config = dict(
    n_layer=14,
    d_model=160,
    n_experts=32,
    experts_per_token=2,
    d_expert=64,
    d_shared_expert=64,
    activation='swiglu',
    moe_layers=[0, 1, 2, 3, 4, 5, 6, 7, 8, 9, 10, 11, 12, 13],
    router_score='softmax',
    normalize_top_k=True,
    routed_scale=1.0,
    balance_loss=0.00258,
    balance_bias=True,
    router_noise=0.3,
    router_cosine_scale=14.0,
    init_std_router=0.0087,
    lr_router=0.00126,
    n_head=5,
    n_kv_head=5,
    head_dim=32,
    vocab_size=2048,
    norm='rmsnorm',
    norm_place='pre',
    norm_eps=1e-05,
    positions='rope',
    rope_base=500000.0,
    rope_fraction=1.0,
    qk_norm=False,
    attn_scale=0.177,
    tie_embeddings=False,
    parallel_block=True,
    init='uniform',
    init_std_qkv=0.0386,
    init_std_o=0.0,
    init_std_up=0.0386,
    init_std_down=0.0,
    optimizer='soap_variant',
    lr=0.00524,
    beta1=0.95,
    beta2=0.95,
    weight_decay=0.039,
    lr_head=0.0109,
    warmup_steps=200,
    schedule='wsd',
    decay_fraction=0.824,
    decay_shape='linear',
    final_lr_fraction=0.0,
    batch_tokens=65536,
    seq_len=1024,
    doc_mask=True,
    train_tokens=321200000,
    steps=4902,
    dataset='wikipedia_en',
)
Below are experts of layer 5 (counted from 0) of a mixture-of-experts language model. Rows are named router (the router's row for the expert), gate (a neuron's input weights, with its number), up (a neuron's input weights, with its number) and show model dimensions 80-159. Each number is 128 + 32 x the weight over its row's rms, rounded and kept within 0 to 255. Numbers have three digits each.
After each expert's rows: a language model's description of what the expert responds to. This comes from a sample of Wikipedia text that the model never trained on.

# expert 7
router:076107196170113094154092140078170138151159128231133078144138156159166116128072124108124107142184147102108158114116106186097128100099153110145139142142146121125106094109138140126123078131076122171131085079139131128178107149105150135129143101
gate0:150087108128153112121116127129148220104094129128158126079169112132122167161177089165118093108157148151095096159151177093128125097091117145106105123150117117102164093129106134143100146142115119101120177127101157180108141121159087160099050106
up0:137126115086144157129134143181131128087121090136114152136136090103105097153170170125140141144075128147106158105110139181133153146147065168113151135144134112123115180145143094049066167149134068085109111141162082149130133084158128155102112128
Word-internal syllables and prefixes. Prefixes and syllables at the start or inside of words, such as pro, de, un, multi, and ce-le-brated, pro-vince, de-parts.

# expert 4
router:177126087079089125124117102114144140193192098141081126112099177098172088146134134101081115125073086152173096141124177101051125121118103112069162155151166126137090105158161127179153143123149194155131093167109137145138127155112132137099138125
gate1:170151164132150099098116115145122111138143105167121168180152114124154101114124144092064131238148117127134118108166137094101162147141139148040169142145139179120129137053164140136094111059152229180139094125117145179157154121181154101070118128
up1:137165177099144186155130113124115130129142133133114063126125090151068119113162167127147138071135159115123150069135142081155149136111177108130116147091145115124129143090071093175183127204086128082255133162139103137141116145127097099137118145
Conjunctions and prepositions. Function words joining phrases, mostly and, of, or, but, for, who, often inside institution names and table cells, e.g. Research and Development.

# expert 2
router:089160152164118142139082124145126126164183132144128176123104165080132075138126139054103131149097077108081158175158138146126143088141098166150192123089152129142130046134234110136126108136088133160134046124151160110136131150115141142087103174
gate5:128139118134085090122096173116116149049117161165132122078143143091093134142123199136108116089179138136093138108124102092132138075122121138091084069126116113127189101119060150113144131106047088123099146143065095126096092098142069134120051078
up5:136201143113072091140167121153100212099091131125138133116110091170076153123121054155068112133171100085136145166093109102103141085168090133162104095115173188175156103079046136145101130145178150144119174096091125108113124117149160103141130054
Name-initial syllable pieces. Short first syllables of names and foreign words, often capitalized, such as Ra, Ro, La, Bo, plus the pronoun it.

# expert 23
router:120101145134084094157158144085184109140116171067187059100095084098154127097191138145175104144079142127148117160182128120102131169138117071110150173092100121096154129086107106119097205125180155140158149084118117117079112089074165174115137139
gate1:103157100185080177110075120151069156100104075112068154202158117103192145128123113185085103115118118114126199138133167136126099178088142169158143071153154124119107133176181112157125161089081105148118113119156101166169133102138116097070121167
up1:108088138154111139113124103142146126160165137137161116176105129181075124143140128090174172100095114072140135145100122183119062085133135133188106120154188126125088110128078187098159079071117105119054109154126088134172110114127094167227150072
Table and list delimiters. Pipe characters, table separator rows, and line-initial hyphens or bullets in infobox lists and Wikipedia tables.

# expert 8
router:127102089130080151094092163111191136151095142144109098128062127138101131123147100122138091176086110116103078116084139130065157147120095133139091143134117081184089123111100144104139147118159101101143074122167145119087066120128160100067182088
gate1:165136102049152113127135101123093118154114127151129150110129151122161085161120141125145169180181175124133061164181177125116102123093133056115143063115164133159139097176094087095147095159111130057137096126141099114081171130126150142137097147
up1:145136121094122105112157116113143103148170082139160126050122148099124100140104111188074173083115129108172183052154115087107106153123103151123132086160138124138124137134084167084118137108123087172154143120056043155118144078134081168086111114
Determiners starting phrases. Articles and determiners opening a noun phrase after a preposition or verb, such as the, a, his, several, their.

# expert 19
router:181165145102169123140111146138052140110131124072105085114116147137171099152130136117122136097152105113167153051114143199084105190087157175121123142103163153131143173149202100146067141120104119140091163132112097152142112143136113121118160221
gate4:178118104150096116113083123135150212146171157150158130149148128146150128128177115186119103176118117149135088133197148116120150111106095083133210139116151148118159119114120127113148128133072152066116153164130126163111166122146080138156124102
up4:135068126200125100096156127128143163156128131143139117067135137127134148126107143013129117185119144134150092223160123121166132114118097155110157182146143162162191122113103095155166136100184079152142152164129118080130134110110149156121159120
Spaces and joining dashes. Bare space tokens before a following word, opening parentheses and en dashes linking compound names, e.g. Vienna–Salzburg, Siouan–Catawban.

# expert 16
router:082083146130055140074112116146126086110152150109184138138099159116160104125145145111139161100128093137177141147141129129183125118143105103116138142127161089127127154123036122092141110091100081121117117116094054140132160102135058216122156129
gate2:117115085138164143066100131159042161102057099113126164144151107190137134145105094081127138068132116130045092130131205139199116142089107123168144085138116160110118147159169081084089123127165073083127135118089164110114096136178088132112134168
up2:098125094149114123167165146135094146086117106147160138179126092128114166149174120148145114111171169112126127105104101126114130136087111109126123140160121110111067079128175165160194077150092019115113040172138114165113112112134089128108129106
Auxiliaries and biography stats. Auxiliary verbs had, has, have, did and he, also in biographies and personal life sections, plus numbers and separators in football career stat lists.

# expert 31
router:054086126184176133146100125103151139109120091159127159092151062127119156145079167160140140094140131107135179105129137096137120135137152148072159078116157098104119123111189134115172063100143106100124125144147123113132133146128150112151109070
gate1:160178131115081172092168100137077156098108107039126122092142163167115126139162050198099130117151136140135123141106122087126112205136094127156100137127095136146145107151099147130134163118179092118100129150102204146108107213154135098084228121
up1:108166179171090128160153156087139074172089104151116133074122101143119135187134125135145132142176128151185163139130133109127092131078137165107110083086162084177137165120156114066138065076069134205130074116125105149147145096114118165109136124
Whole content words. Complete common nouns, participles and verbs in running prose, such as film, season, elected, known, medal, Minister.

# expert 28
router:118154113109131126145143087117112099123144188057129135184115107154157124109084079153133148169091129224063126136172151146091147090108103144158095115117143116144105160137112162194108125150123120133148213114076132118127080123155112125166144161
gate1:075147130110159140141116116092152128068114136162148190118146047044104173123136084167115136125127133137125129086187114143123105180204135147088141129157138129101187103106070106116173206141142095180120169092083109172127067158144137084140083114
up1:068128133123088130188072159098187155116203158132155095113145169172123123162129111122121152119080169124165094103094163081140066150104138108089122106166166117163129133178171138123153114130135091175110168189114144060129113092074130084087129105
Surname and place endings. Final letters and syllables of personal names and place names, plus common first names, such as Mand-el, New D-el-hi, Almeid-a, David.

# expert 9
router:115104073149083101109114127145162148100139096157109106140147155110144127129113135079111077132183122091179142189115123089100151127123119159161154136131153115102166126094112124155108099146163199162111161157160111110116108113121167105080119102
gate1:144061088139109113140133093104140185151118102106126157065187136103117088140128085102113071069150179087104121176117120070131145161162100075142105081103138121109161087129119088158093081138104156131162182115125134104090158140170173150125116156
up1:151158134110137159149120140117104170159130152168148112131075130161104169053145104173134156163119101155074095106085167157150106143086134200109166100171140149134120134151175153131147180164126084114116124105072132145177132138115115128121117105
Word-initial prefixes. Space-led first pieces of words such as con, part, ex, re, sub, tr, inter, often in sports and team texts.

# expert 24
router:108131189123171114138165139144058087085110095078090138164111088102110186107106093116123168144132107147180163152142106165118141136138155187127141151191112176192140161110170155081100188123179109086036126166132127112120109102119184165171172149
gate0:139114070138161146096144087140122092146137095118121158129155149126124120123179119107132093115095137117131051149071122166119177146133128141118149160113162174104147096113117079122192176127159167156167172218154178139130098192114107152161144108
up0:115155141091124088195110109101136110086141076094142078144082056173110187147117103178147136133062137138142138180132151131111092128175098094143144136118143147099124148151126174136119126127141132106111181153120088110133157120139115073115100140
Combining-form pieces. Pieces within compound or learned words, like socio-, bio-medical, saxophone, trans, se, do, plus byte fragments of cuneiform and emoji characters.

# expert 21
router:156166135136114149119162115080047127131134090157106120204144120153134092075130100064138119096117142129124088116089153135136095153139153045181163156101145095072136136137129151122164118105134086146092164151151147137128154116140053110091099106
gate5:119102106188111118141110145146124104098098083149129078091159119095118132156151187093122103147152120140120116165129168099155177081100156177100175118124097183126178144158146114144123196149080178173142113186143162110099159155123147197127103147
up5:130159157158120115127137156103123066123102118146179118151098113075068088109135137094095135125146110154110121134113169101123150179124129093152194157120145138084126118112104157177170128131143142150107189119043153099139130086116127109158135182
Copulas and word finals. Verbs was, is, are, were, be, been and as after subjects, plus word-ending n or an pieces like grown, Siu-kwan.

# expert 3
router:082108124139132151157136108158168097112104160132065083098047125162135086109089156181142137089157155135137154122154092127140121132159135143129140119151124173097108195158156109089095108128135130137093068148068144125136213118140108158064108144
gate5:125126140126182145082168090118139091130119097137124148139121096142094055187085114157100111091055148189130117142215139100129115124115106141081138134113056162110163144180081134061081089078136113114110180136135146146097133126139143097130126172
up5:059101132104170115133147065111138118160162138105091108180129185120144119119092140082081137133132129131144092150146097199116124099070087099130147125178141112147168154108149141098140133133120175129089123157097133101141139103090099075154142164
Mid-word consonant pieces. Consonant-heavy pieces inside common words, usually followed by -ed, -ing or -s, like met-ap-hysics, for-g-ive, divi-d-ed, munic-ip-al.

# expert 18
router:131098048081181047091138131168136131082128131145151091133117182168129170099145146055127100124153123078145109113128114099149095124126161121151081074092114122142139115151122135192135103115126167127108097198151126101155104127128145075154197096
gate1:181107168098112082120115104128165120116073098155152176118150091134100174199195145146090106118148145159120171138079172063159118111130104083083131162166075166094190101108171102151095132080149208098136130117147173174103113143153100126145126105
up1:136154160172155105127183137106081054148131142110102162176118119108139125117126113107190146149207114101154114120106134148150098120196157083128161117113139170131072117129103107117121161125154098144156115161112146112164228144094155067139145149
Final consonant completions. Last letter or short piece finishing a word, especially t, y, th, ic, as in Conflict-s, Navy, childbirth, significant, agricultural.

# expert 22
router:188162185114137140149132192156146191135120170149148140156137177143147136152177158094133147127150113122112100151102162172106103175126115134171149113107131077075159130129143124134139142149112173038157108078166137192145164088119134187118078134
gate4:172133171138078119105173124096126077094153117108114094144160120119145085147176115161115072119082139182158113155161176169098097086099104096128240176088166072145105077132131156108082140129113142123116090155138124142119140150115091097172099130
up4:128115131153162147222079154129157144171133090140076149143154172075149174111176148148091118176129138154069168145109200173114162129149095183135178147140145135096148044104153119145116150130090119139164108077122140122139127140159100098166108133
Name-internal syllables. Lowercase middle or final pieces of proper names and words after a short capitalized start, such as Pa-u, Ma-ur-ice, Ro-ger-s, Je-w-ish.

# expert 29
router:168153121101130099106101139159159148157127120115159102110112186142091144181150092124108130126114134049135141139085135098166138090125119138077107158068142124156082091109151086190148091124125107146160144171128146112151143185065113087126137140
gate0:091171118147134135085151114130049087116119156121158125176128076159095113087080088132155126132099125149087132139143101118110112116064170134109089083183169129133135088201092170096150096140159063064133193095149154138099037089176171139138132136
up0:108130101168171106071120133129194159161098125159145164099140111087093065114130196144129121083104111095121113146117102127144076156158140166144111169124092170159157141147146074128158134079098175070115099107095100104099135116120095122086134059
Capital letters and markup. Capital letters inside acronyms and codes, section markers ==, apostrophes and closing parentheses, e.g. HE-L-PS, E-M-BL, ==.

# expert 26
router:189145138138155143092114126117130113157107141142139124110123131121114155134195161222137110178148157102198100126144138138174126157137131068129151180138137121086130131165141110076158186113134143000171102088162117078150108107126121121106140065
gate1:144093083128110117104136105106188176165096109161139150098160154118119137109121079098075127154160181113107128134169178136085206177097120147127147135158072116135139075130164087106135157120130161138173149137179118165163149237165091116146123136
up1:163138120134073091146070132114092143165098129145082127160126195094137060070179170143076173139100132119114130089109065127117084165126062122135169140137132112133145166074098107125165170108084094092127117113099073130124156166117070133085124162
Word-ending suffix pieces. Suffix and final pieces completing a word, such as -al, -ing, -ly, -ral, -ical, in "refer-ral", "Polit-ical", "fut-ure".

# expert 20
router:105123198157163062093195115098171173150119130197116146094136138098120147099102116157128148152117170074114107128142107136081086173125113085077081059187092102159114206170093168049115044130096079152126141070076086095153134123070111115134135133
gate1:198172139130145159074110139148103112145084119107108071177154111141113125147140174160142128182133097121110073184172192137126198058169134150172135179134154177072168126128124111201156133136126198086138196145152112137101104096132128136130113132
up1:138190152115086133146082112122129112127150129178089091150106146086106135136146178135090119159111135143105117121143120180107070146152123152128142098169160126128134136135144131144140131144131118161096187084084098130113161166105073159156137159
Prepositions after verbs. Prepositions such as in, of, to, on, with, from, typically after verbs or nouns, e.g. "remained in", "dedicated to".

# expert 12
router:104141143111156109143213153103101126155134154119147145087147118110084105117074099139162158111078127156102138134106196120150132177122076139106095180098095111163116130104104130115183135098124159152105144124118150107117192087120105222151155071
gate1:118123151084147168139116136128053157125113100119060121132120126126145154154118160157143133081122099143084145185140154105126066097134130145137179120134185135098143154155170151167120102161145129124173152093149128187144101165114147140178118156
up1:184171136105127117154180150102078090159120129090146101144139140094111115108133187131088153120156140074117108148147135082173172081152147100187103140107141111142139152104060115122115097107112142109118145173106122109135154115129209129155166138
Colons and relation words. Colons after labels in credit lists (Screenplay by:, Length:), dashes in cast lists, and prepositions or conjunctions like at, by, where, when.

# expert 15
router:137106113139209145140065103123080122076168110097155122166114086125103117142186195150140165118132113064088058053069120146101104066134113102098104100108122093103108149075133151119167145127130072208104189161077103139126159150097137097202167077
gate2:155084139127154177028096103118160105164125149187158115168097193154083120166179097131100085081114183152121117141100147111128154154138125161136120118115093119144124077140150124140181130123188152122156101112115116154126047099149163140206115152
up2:200158151109167161104091142143147150146133156113089168179112123091117106184167174154137132139054122141098099087084110111128157116135142099109125104104093098096144075102166092120091115113185080107160101158119193152135107116147133097069156133
Word-ending suffixes. Final pieces that complete words, like -ed, -ing, -ion, -ate, -ment, in second-in-command, consolidate, Institute, plus titles like President, Minister.